Weights of a small mixture-of-experts language model, trained from scratch on English Wikipedia.
Training: a variant of Adam for the experts, 6272 steps.
Below are experts of layer 4 (counted from 0) of a mixture-of-experts language model. Rows are named router (the router's row for the expert), gate (a neuron's input weights, with its number), up (a neuron's input weights, with its number), down (a neuron's output weights, with its number) and show model dimensions 0-127. Each number is 500 + 50 x the weight over its row's rms, rounded and kept within 0 to 999. Numbers have three digits each.
After each expert's rows: a language model's description of what the expert responds to; "raises" lists some tokens whose logits its average output raises strongly, later layers aside. This comes from a sample of Wikipedia text that the model never trained on.

# expert 10
router:527517437491495447552549492526431508485575483472465432411451586496426473543477499473553529496493534482477437493570604520563470473507572491585470538375525490489482550484454445546485504497436533474506507472599453565555450554560465486603536540635562589466491529432492492577423512433393533439521521545476509589492446448543536493494385422542552491486494466572455515418461561466561591423507
gate0:440546522550512434469533520589454550440519445450515466414517481469469466499440537467500460525474484538545536582561599570428440503575602456552419636393510526514441479481556527429476506507588577554488509566482442600450567518521477535538551496533431525530535581531501571386514545495463482537515499488582487512483487662498425538487460445452428449488461550522387506483407503509577599376455
up0:426443409473476517497479557517470513453511547468505430452465543434574553505557514584517447429509546499451360492465489465523503534519466467479506475473562458552574527477502533450467626592457510436409433515581589481475572443486484523545540440440460464430581456486524494470492533515564446484562544578503483497499483421516521501528561498542583502479575395513577519595476464477451484511518
down0:424511584588439604469512499531557493465523471572503615569548463540606502469604529469523440463476463449468507480411501542494492501542497478446558409408453473598480501537476492438573547511377508473477542481508545408490459517416488446438460497521497490510524501498591484502599472549535537425490504524531518498543560468448596452560553574549534500483445557458507536473543451564499497522488
It responds to: Table cell separators. Pipe separators and semicolons between numeric cells in sports statistics and list tables, plus temporal conjunctions like since, until, when.
raises: " it", " It", "ah", " him"

# expert 60
router:430434503463441445457455445467470535459448529609563453524422426540465526495529496449492473432553435490431460546513452525521513578467494581551449528597484535539412462554398469518531552476519560506484518452483470510589510443581417542395471477579490486606497634530430531609461479552491497495548422475541482523537507593548511454550528593489523483418485496522620532531590560525544414580542
gate0:474531485522523479469464425587519562451550463439598525434563617480444484423527456488473414482518503545471475501547561420474400462563511537490470493401526483572421478452564568468466494476537521529562514503509419597558528470505479570508636501454384507479471548513506575441560536474410516518551526594535488515408481617508461421494412429476514510484486533533493566549483564459452460479426
up0:450460477478455485509488524562442536497588538511523487476440595457535585477566432542512487410486485524531463414561474504500544406515513456477491433545552472533456494408523471474478570535437431463459486529564568550378538392502493403498578470507486520496474443383464496493549412508553437438614569606457542499466548547533435503529508410492514556506461405565493567567481506513474460471527
down0:493526587501505475482559497604497606499487450455498623479522546573612447504492545404525402472507494477452521550429525544439490402517452509563510443418501519504443455527565455554498517523415404498489475514412537543491487445481611464482586526427463475463545555506501557538558526458468460456469454531514561584474587497517577481527514507479459481443414564522464578459516502438422412535515
It responds to: Table header labels. Column headers and label words in tables and infoboxes, like Location, Team, General, Club, Candidate, often between pipes.
raises: "==\n", "====\n", "==\n\n", "===\n", "”", "====\n\n"

# expert 26
router:520454484523539418453382521515490506425464440491500369563464490556519505414541429536507476533532461473509575472498377425529462539479555508489474531538554455535553514504548399414463515487583476503585529584561539519528495417502507457482559492500469454422557554526540544499449444511599428486516583496547557441497469531478510529591541497467445540516551477546519496522429504526471488494463
gate0:507544465539572479476515473492432522515570441440499511438465500522332521517485486493509488433476444482484554608518543481504474552527502425474503560384485435499484496449583460456455508457518554490528506535410413565527512425479501535533550505467448456491472556591460581479498504523500559504501586562525397457398546566508465416526474493464354543470501513523373565568439548478576534443491
up0:501413426588482483464366558521416574508507498485544419502446517462507608453514491515534532494492434526494484495505476399543532571502559452478513483477556427526505445517566445427446601604481462408428524557487533490445588426523547532560528458501456472497489539503507522499503489559572475432559580553534490534451542538568507471610639496514488541432502431557550506546451554446499465506547
down0:542479480523404559550535503550545560500570549491513557568486582527585514486499554503574489506440544551462428521431447414440415458477467518483566461418431432512501545543462551491540600545377569484502452509533512472517544531542478497526534416465560518610438530463542481584572532479543483447463422506478539610501559548528503527487589474508508491423483486448480551422557590596402356537408
It responds to: Sentence-ending periods. Full stops ending sentences or abbreviations like No., Inc., Cap., plus )., "., en dashes in scores, and section headings.
raises: " ", " The", " This"

# expert 59
router:492606524470516447512534492488556577512675564545492413532483497525465514572471504487506522535542499447468447509658513419513492500457500509529499470618500546574478500517522421438503464535447575476501429526516580503498521491500441419453536379531492547530503433520450459505474443523475467513541662482472539508510515541556514530570519639553576423466523467557490496432562559429556599504464
gate0:464564490501504456452408445589445578459563450459516454454519524476496557563577541536533515467498516540546477637556541511405457537529549472517505495422423523573476481524574534517504517528596519414494504515429455638502485416522472580508614472535385425535535539498466402393506545526502497564478605517533448499472530622511364464476509507514439472468540581501440567491519465459461499447485
up0:451433451526415423500426541534432529476490568426542507496470444466493602632513474557568508416485523575504452574521552512456498548584470420464498503522450539592502538519554528541517590542369370389491436447524508601456494396477470499459597471481439482488518530510485445471528522489579446481485635613469496507463526585493424431513537502527510545479490531526478530533482420491482536474527
down0:452600489516423543567608476474527485408528515413483620613507541486513560483528580463492521443431426516493396595460525620383521539508429527429571474435411485562396489510571498485472513508446478462522625565460523502483517456523556389506492465412490499523514451511520533511536519434525532454439448542477472576458504551440592515487519540508449544527560547437509517476599601433510430523560
It responds to: Predicate head nouns. Head nouns and participles after the, was or is in predicates, usually followed by of: the remnants, the consequences, was inducted, was born.
raises: " changes", " results", " material", " change", " |"

# expert 28
router:467476430481467456469459585429487488470568453540495478520435575474500586614484508512514469546480415442600471538525563462521558429550467541486479480500554494499465474485482506522463475545389511549469513439542546527551515478459498527582602469527380515517473586458458401580460467459525451514519595567512553595516547433511451498564580414614469414531522473544552556516476575477478504433521
gate0:488633454523510426555435473558474562492503504488438510415555515489517512505553471515460551502414465440498478532526518592478520503532531489533498621414497532586508584496503569414417486540551526506437522539477455662450545523455508507488569522547398494464421585528484510497446549508475465591534548538532533521508507574410376473489428455456400424455539525477423524489388490440486529429480
up0:458553402529504475501442522495516558491515534466510492487536571459517563542504489523479538508456483453446389547568465526498575514485474456495432532484541514540546577465523568419500584547447432452395432507576519570401536442554548463529537499533416620505523581531491503492472550524559414477612552568533574489471486458433482479528565500432552484448538478491524531504362425479447492483504
down0:538451497518433521564588385434478507581493628442502542525528540549545467484490443461439550522497468490467340506436530474531533516547498540525487497457476433584438521520476524502463587553516472530452484455488560495458524560527587421452452474391530501550455491466481557592556523542500459477535511471435571504429505532422480525594590483540433436444510537336503542437561487525612422546504
It responds to: Coordinating conjunctions. Conjunctions and, or, but after commas, especially or introducing alternative names, plus digits inside number lists.
raises: " chronology", " Sheet", "$"

# expert 43
router:588467486516499571486539478475442589478416592485463528570540465560548565411441496482578513460482490514403499533462526559452464448422492497564562444498528503448405544635526453461520449584548412444424428546470474447511507401462495477459564495629568454390445471561529417502548515474533548593443539492486553457540538613494517448463517544433414577454458551458525545472545566534501516483494
gate0:544556491555518480532447510545480537449497422461514432500499456469499526504567473543498461515450452455498549571518632541481423446559563499491507608428477509523454500507421516484492436432578576414439461572476419534490486431514510516614632505544406515413516498488506467415553487522401528575550512561603483466476560592455396572454442437453469495512513669496508593509406477478563579449432
up0:500469362465418470520438533535442541519527567481490499535524512472541515524523409493499437442442458538485397505544485522591553475505521436470488480431445468545533481491420501528410568568455476525447457526561527434482558428562521501535523486425452498525521466486514425495505546544514500435520541593504456515476592502604396457618625449535522508443495419568537565501479506407509537556507
down0:470490517497441533611473477586548541545618506508465641485550557463565481548513588420521391563493520555520465528413496442505424592522487526417635430452510491561572446541496416455452535511452428546474387510498521486490554493484499459436465406444478557520524467532484539555451518477526511435462388546485560469512469439474505489489474448554507502492458520438460541523473468506512375513473
It responds to: Mid-word fragments. Short word-internal pieces like omp, cept, et, ip, the word "not", and digits inside vote percentages or chart positions.
raises: "in", "ing", "or", "ia", "over"

# expert 4
router:423409495495469423436507521540507522533518522473496516561461445518546504591400468520508500546512520528495569423510464357524433531486531388481403420589542455478556556502524494413432438469553591560540465446466475550594526594484482420371513424448503472569615557547554496536489515583568441445500521431584476499484519496548532494463469500507480525505430536541512542489553497516520441589483
gate0:444528474488490465455466488527501493429511507409542543392532525438425466487518490505532423460495497477587534529419551470446433525544557431468451517444531504492569463514524630498485497543535566472526496535468431625507528540505468537467601483577501504543544590422456502459557507522481431542521458488564450487460565590466472460531415482453373442493496572535533487528444445411570408404443
up0:445408433514499500577539529510431513513576507506505425424508522420471577573491517572523446484439519497446415520529561553560594469571506544452484480467503379516436507517530493503434498568446443463507433516506534401403532438585508491506534543455498537504480511458502492547513484577479500536584537610500477493513471493474545483520579554502539526562456470508413557578426449462517573481476
down0:449570530557400554516474482462504514562489522425501551551422431559531496480544564509412469499538527528483462465422479570519496415532584536450446414548503584596525462510540452498571511488442514458479549502532606567492500483477467430472517429461535463508506401543554536481549543470478515412487416496534447559576613467412521414533582508572514534448381534410525588490545472515540461499597
It responds to: Spatial/positional nouns. Nouns of position or rank such as back, head, front, center, top, lead, base and point, often followed by of.
raises: " in", ",", " for", " the", " on"

# expert 35
router:513635507498514432519508585483473448548474429498476479489516503511457522513548545494459508497474510565525448550549594479461494535550623488458492466472555527482508476546480509495481511484444456469411524475566528589492485546450482514641535535530435565461463454453493367529447514422482556540456454590530458554507509535534450410496464415560457576533486498576428480652395467455516469476492
gate0:509559498552466470400458507536426447411493476442546465392472508464497468533552542448488428513490449554553580509452567448494474479510577460512533523439502452632543467491535526438432545544497579511427489522523538527499576554541488512513558500493449505511514584505422515427458555508512548505518534446590466500474503539543489557470467430490355542571492579504431520572441507478477548398377
up0:376449406484460494490485573452460497424461539497523435436431576444560567590527477497527541439530511422442390499474491495521558508554500394440491470471524471526545470502483576427441540531422480475424477535556549485507572435540463480541529445460474509457600614489559515438531516491528404475550522528597519523481530415538567575547563464466542494538527456531535501555522463511445540491460
down0:438517475490456468435519552496501586457466459504548523558487496525566417470541538503522481497498518480519478502482445491507520521461596491478519527487475497564512422494467492492460605507470463414561527459636603380447520535431479395551429428472499522529546582488492574437489542468475480393560456463595525456524536488517619483561526469542449474534398554431578536537560566506568462544508
It responds to: Mid-sentence clause links. Conjunctions and linking words after a comma, semicolon or and, joining clauses mid-sentence: ; while, although, but, including, due to.
raises: " also", "\n", "”"

# expert 5
router:559526482522547514479448533534466531549520463459593627523591510534483473462527523551470526574431517514561588514497573587414413504516543442518495523481490506538513499544439522514467544491479485504475454484496439569445543544514489532547488514426438495470481443472479422527525507443587486481418429575504471581456479523532443484510463401490491519456465510488389515605428433515474515530602
gate0:505490488525376510444505502543413510481507465517469518421496533548478568479504489478455472452463439457529538537506523473487411419532551500503513600384524580645514492461551543506529503520551493479454474472517473493493518491546483495524548599564388508502487493548380495497524537555496520532501548549533452440483573562524505524472448536544447482530569575483441522504430449502445538399388
up0:400462398495523496491486508515461537504523505486562462521439568403564604526489481550511453421485458498494361456482493544518539468511485492463516457482570410512445533453503453466436474569461454451507505522569537512424630401531502479582558443487456519437508566478542497519507514529584510463555581564488520570483522504528572488581626485494553507498562449550617512485520543511448484531414
down0:401571506469468562493596496449453588469499427487505560509464492553455426415488549455485511503515490551464453481492465541520479539443590478472485506505540524606455490512627489542564626477409486459500528438507582420474408564541432474465462532474494585544504450542514514474473499470516493447530462514630541486509537404511568510547543482519469500424392538433493553440505529535547424497650
It responds to: Sentence-opening connectives. Prepositions and subordinators opening clauses or sentences, often after a line break, especially sports and biography text: Led by, After, While, However.
raises: " in", " since", " with", " there", ".", " before"

# expert 55
router:553549543550537501501566479415499453436595528517438514470477459611454519474498496606496529540528495502586512502545515528422591479487454552446558459551505494470460480559554502524535555538435520420532527595439544526551489436474530443475565411485445536474390437577478536525501486444542537466545447468501524476495471476454486453462466582478476552477531465541426453562567558471453482443472
gate0:566521566472498493506496455540416468490475531392522496464520510485461469487578498553480402440431467514485554570464598516425482546554489416553509513421491510535499615502502491452418455511493561491488431561455446540536458462518468496475527546546491533437459528572477459463499478515543489486502542492521388523503514656556447492450384387450360369556503597540472493546459445439442492407469
up0:415421377510454508494543565552463490525551494522543512480500584429585544568521379534448477420471527563410405551547523492515426451492490569502488506479529409466483463428529488521461586580433436471428445547597552513406599459508431547474565496464556575489570517521466454575499586497510462503524571635585509532477486495484567502503583536564588542450502419602523491493407446424468555533532
down0:495539511587480574536511499603493527479556558365465543604457579528540489529373469492494539495558519501442464501429523527491531518405522551464508477493452534544488452550614506487544507551480484474509489509525535507461423495580451455435487535489585580565446562469441513479515548472577475588439518506465495504507546471380586530481580547509487447420456541408556507589510494546568407514405
It responds to: Copula and superlatives. Words after "to" or "is" in predicates, such as be, been, being, first, most, only, one, as in "to be married".
raises: " (", ",", " |", ":", ";", "\n"

# expert 25
router:452604529464504458529526491559456406558536515595529534408537596539408522557492526481488449454442469423596491505496489535443561460536523571489550524402420583398493526528505507507506434521440530508518491454516456585510583561502473563566463590635513583519504440450512499565442464515467508566504442478407599563535436520451431519476473440429475498429507510523482470469478456491532394423506
gate0:421450522474414461521458522539448521433556482504524499458538479436489492514523474515464480493467527476502501573531611499435422620585513395514480526317490526569508519440559475455482458481556509529451604490550492576457505481533512566526521526532433462548580551532457527449560535581445537532538530518643555520444506591536489489501488505487460433490528548473487537525453452445516551367465
up0:443504442559497488461506487555500518416446561441475416513460543423596598506502503528426503465514426533484404491459495516551511439518482496424457476575575477466474525523525524451441589584408465438527388548534490495485523400493467489516548448521462510476495548524477512547505533450536476484550629641500459425539560456525513487539596473443602530499439489570494515472459540525414492558514
down0:480508484560386539504535486526457526550569492495437653462621556550496548482543474430447388514505586455548494561411517587499430473490520543427455522424434527633501581507562461465483516512496503433501481395531480442433458574484536456500483531497509531529530523480555641523565480514529461498478399491562539572495504438439602448559534565538502481453433548423522524421466486575496412601483
It responds to: Of and the. Function words, mainly "of" and "the", after quantifiers or nouns, such as "many of his", "issues of identity", "as such, the".
raises: "The", "On", "After", "==", ")\n\n", "let"

# expert 33
router:529445496531525577543525569427493496499441476451502445543588560471458566521496497470550524536427550535416422515448430564527507506475352519504508511415444412541472571476579447499513485486470474483518431498509475574418461511476519543465430562554463466417483607458630520453430528517555462482484540554514496449503474497512594454434484456492498498542519422449517524475452516532523504473475
gate0:486552470492541456549508536516485604518497430415463461418613523503553512522513510453464447455418492453471491525540613573508437495504533426510442494346465495595509531514536430429488472491550482516451447528478415514505551450501455588581500576472466451401519580493534495445468521502498459521543527552580549431446598611531449504421475476501448424488490507508519548506410508417522497410476
up0:466536436512517530540504508510457504520526527445543481445393558447500606483494419499497569435474487483495415462568531493474511474486532464439458443492525471572585520544466537477512512535347473451485467531559451523470509456545478509558541535447502489426586498402509443467510478480510389475545596583460542532484487478395517464516594479497480526482511469589556532545441496481474508539553
down0:463502522514429614574510512508544545518503649459485540512524573535533511521449565514580500483528568454532462567418492520433508538471487505460504418514520490515525501446544475484540547545503497546436496476529581518455609458512475457480455455495500522548462544534494507525570559487475531524533481516501524547464611536488605514515516469564453495486381454392493517490524530506621505537433
It responds to: Table separators, name pieces. Table pipes, semicolons and commas in sports and election tables, plus inner letters of Slavic or rare words like V-l-achs, Comm-od-ores.
raises: "==\n", " than", ";"

# expert 54
router:497446477464420483481374515591433483505486465492506445565476530462477483552518447516440438448468533469511513552515504454554445523594551487496583484430608439445461470572470487530521534472533502482428566403515512474460556510553409472506468473562489480518511482476419462537533491502506533388457495510477499448570559518550519438482555422507595496432542452427564500482562467498542466576505
gate0:437468497588514461513464464546418510523456426493521538402569450424488557424438534516480459485413443477566518484515514553462443499522495442487509578427622526496489526498528533505402584453539592523552527544404413550484433461478508450473573561508415483519495536600554446554497514546477477569498463562546401486540546642488422475492506443483454498465510536579503494529420410494466493403558
up0:432444400499395438484531543494483536490472495519466514487493431424532567493542519524529473454543468520547416539600501514577524494476428467417508470561515460467552573503477460417420582559418419373541557506509496494511568464542538476491530507489483498520499519506497562536563507533522460431559536536542446565522503509524442505474533518507507512538539350538488484511469441452461498490549
down0:498541507505433631528565519535430550541489539504552616595532533496525480432527483482479472499441431498467402529413403556492537483561472518474494450403501578548498494481550492540506552518479434501419462494557486579406477519494575397447483505482460515502474498479549596527589474431486498496559398493495528539511528475417579547489484457503493504513436507512568496469549498467558433429501
It responds to: Months, years, surname-like nouns. Month names and time words (March, years, season) and common nouns used as surnames after first names, e.g. Donna Summer.
raises: "ise", "à", "ag"

# expert 6
router:542489472478499520528499455467459570489512490501486623533471571442532414537503517560447458524541462508557528444447534542426474507521493424504571533374474463475519530501449533447467519460465485495527501509463537455531525518556538468586441528413627487527552484528498545526535541466543506444493509463474551524539526485541471513557476477556583505474461496414421499516535470552531492524582
gate0:535535515553446523497413460520474576511550478507515576486532580544496540534488456604544448487487489457507569578449543591506377441628546485569518497296511500549444532482614483409507488481583537488521507536457469619471566505525483490538558534523478481495559525524509569463522562544501522483491493544544395448426564635550469570545481537516433453506517479462440605526496377396491528424486
up0:415507399503505502513470517537388503520451493459523543427537552443518485500510490565488451465468507401538429533471514561552483434542526443448487435486541447545456530448556560520484638506469460483432510507527464508415540429456538456531487453472499554557540457468507443615532543519521503465527531619522499512534597424497530413518582477494489549507551446514464515511412473448510528463568
down0:511494540468510608470500507578459534563567566452462510562511525532547511463585609417497403457510520506428400519429465489512501446427492556485460473568462457545532452547528422489563467569544403568494514510518567533496457475456541432472536421465558477543539476573492534465621504454577425440482522609519464555506596454483573518508520510504459500468411545393526574503590476466495442573487
It responds to: Articles and nationality words. Mostly "the", "The", "a", "an" before noun phrases, plus nationality adjectives (Italian, American) and table pipes in lists.
raises: " ±%", " elections", " bronze"

# expert 2
router:505511483444438555551515342409464586526546492529472519485534511439465442545505378442458472478511469521518503401460514501393522429511533532534479566490455527479522536414434456506433455501513550506509539493439574463564513526522504519520538498472555491571541393466451501538574485517560442477459578432552452452562454428459575466544555504448539419486580433385481434367528480446488466480573
gate0:570469448467434477537485498516379486474395434396508514492548507413473514516530555505527481501482437457502528493524608523456435521553495464539454573351471514506500491496572456444476462507551515512446487542475452565503497480507527572529597576512382496513561585479467582446457528510466465610447550576585465526479497603463433561476438517422410452513472612507404531525387470416506491314486
up0:453546540549483503530525548489458624394547520468529493455497566511549621498465516564509521446522526508457401515506581554540526548557524496454430434524537483546539539442438530462473628504455453452479442520491513458422521422527503455558520425517475509498538467523535447563440564487504475400616584624482481513524484553563488492545534453480603548518536438557512579487422441508468577587536
down0:624510449598395500477632425575555454531546481436553572475547568534622502517545529466553432514524500492525440496340511489513521488581516467487481497430453464491436420521604433526438492525534467506461458417498511514472456508506517488440468482503499428537537496479495534436666440485547450449526473561537475546570548515529455455569536506490499483455439563478456497462519533495525516431423
It responds to: Determiners after prepositions. Articles and possessive determiners like the, a, his, their, often after of/in/on, plus other in each other.
raises: "====\n", " ====\n", " ", "\n", "====\n\n", ";\n"

# expert 29
router:423502484474499568550507481405521603479466535494505531533526583450587417591492440420559458513432456577545542441385472564451453563486542517481459566479464433531555465500410562447562427499455424464423446445564558547594493531550546420509511534427540489640520523438537567481543493524520450468497522481545455550556527459479500548534501535507532423461464502404462543512488543528552477510552
gate0:516538493522487445539482471569377593486490477450511506388539487462485522531458524476514469475398493471515545489500563533479350465495523451530500531402525569551528553479505560453501463493480591500476497559526384600477555518512492496518575550597468497467506538532454572384488493474487470555497578539572540516484492569469496478544484489394432408444520512491417526455328429454519446345470
up0:422499441471510469525530582455442560486450549496506451463512544451557515492514499527506521412468475536521429493441551623497552524463513426544434516475564515565503516517481517502473569579455488402490453526485493532444602448568464522532535449525516551490564504512472473578514535551522494437505592576537579471497512493451555401591600453525583527529476458506513491480410407444539482422559
down0:496492540551437523555574482497554516531535486450577507512514575488601414477432493478584480497501453518590485498453508452461524399558490434491507562430420465524518411490474457501539582531457480450471478493593551504486468547520476447472344537466463523501499502524513534503571486484520521418516513503445518569494534468518477506570576449560508478530460544429440538537482471537484467455605
It responds to: Determiners after verbs. Articles and possessive determiners right after a verb or preposition, opening a noun phrase: thrust his, built a, turned its.
raises: " elections", "/a", "″E"

# expert 63
router:507460584550537513638510480502562506462567532519474558513513502462561503474486463484451491524533449449569530546506474542593476570529557562537523539439522528572505498535415460451475502451575488491607532553514577585479461514525479536508493424413457582623463513472499552491522519503462521479552507454453524490425472663543471508583485558483430498470585466501518473487567446470479436406485
gate0:499519466543483433548562525542483506463508542486436508447458452455468562505428480581497437538423492444585523549554518581505474462466508517464503470328591512563514497508611467513455482531519595564460523558480433605474527448421475502515625525545459511446512563495359490446525544564443576580539526526602418539465583619456376550542538516476438448470538579515448497504424449475459494430478
up0:403434440431425503422508472482459492510518472511559488549477490465534609486518461594497484414551513474488418528530492523518520542595509513442466445528509434554533531516601538437485587557424406430515454527528498509492554403531508556435610494498502481515611530468496534490481482490581466469560570573508480509451596515507516512490630515542592535520465479564519499530438439486439565440450
down0:563530534487467592410560479488512508442517538526512575556581585510590456490433534483522372518455488557467500463438433514530422534559459419509478548468542456526544507448522527480537534508489479451545590460555511517525505446492561433410454442465470505476459562551527633455541561432467550482532419498512475559447494508482520483534577522556507582495434460433516505621442557512549441513521
It responds to: Line and sentence ends. Full stops, line breaks and section heading markers ending sentences, list items, table rows and == headings ==.
raises: " However", " This", " Some", " In", " The", " They"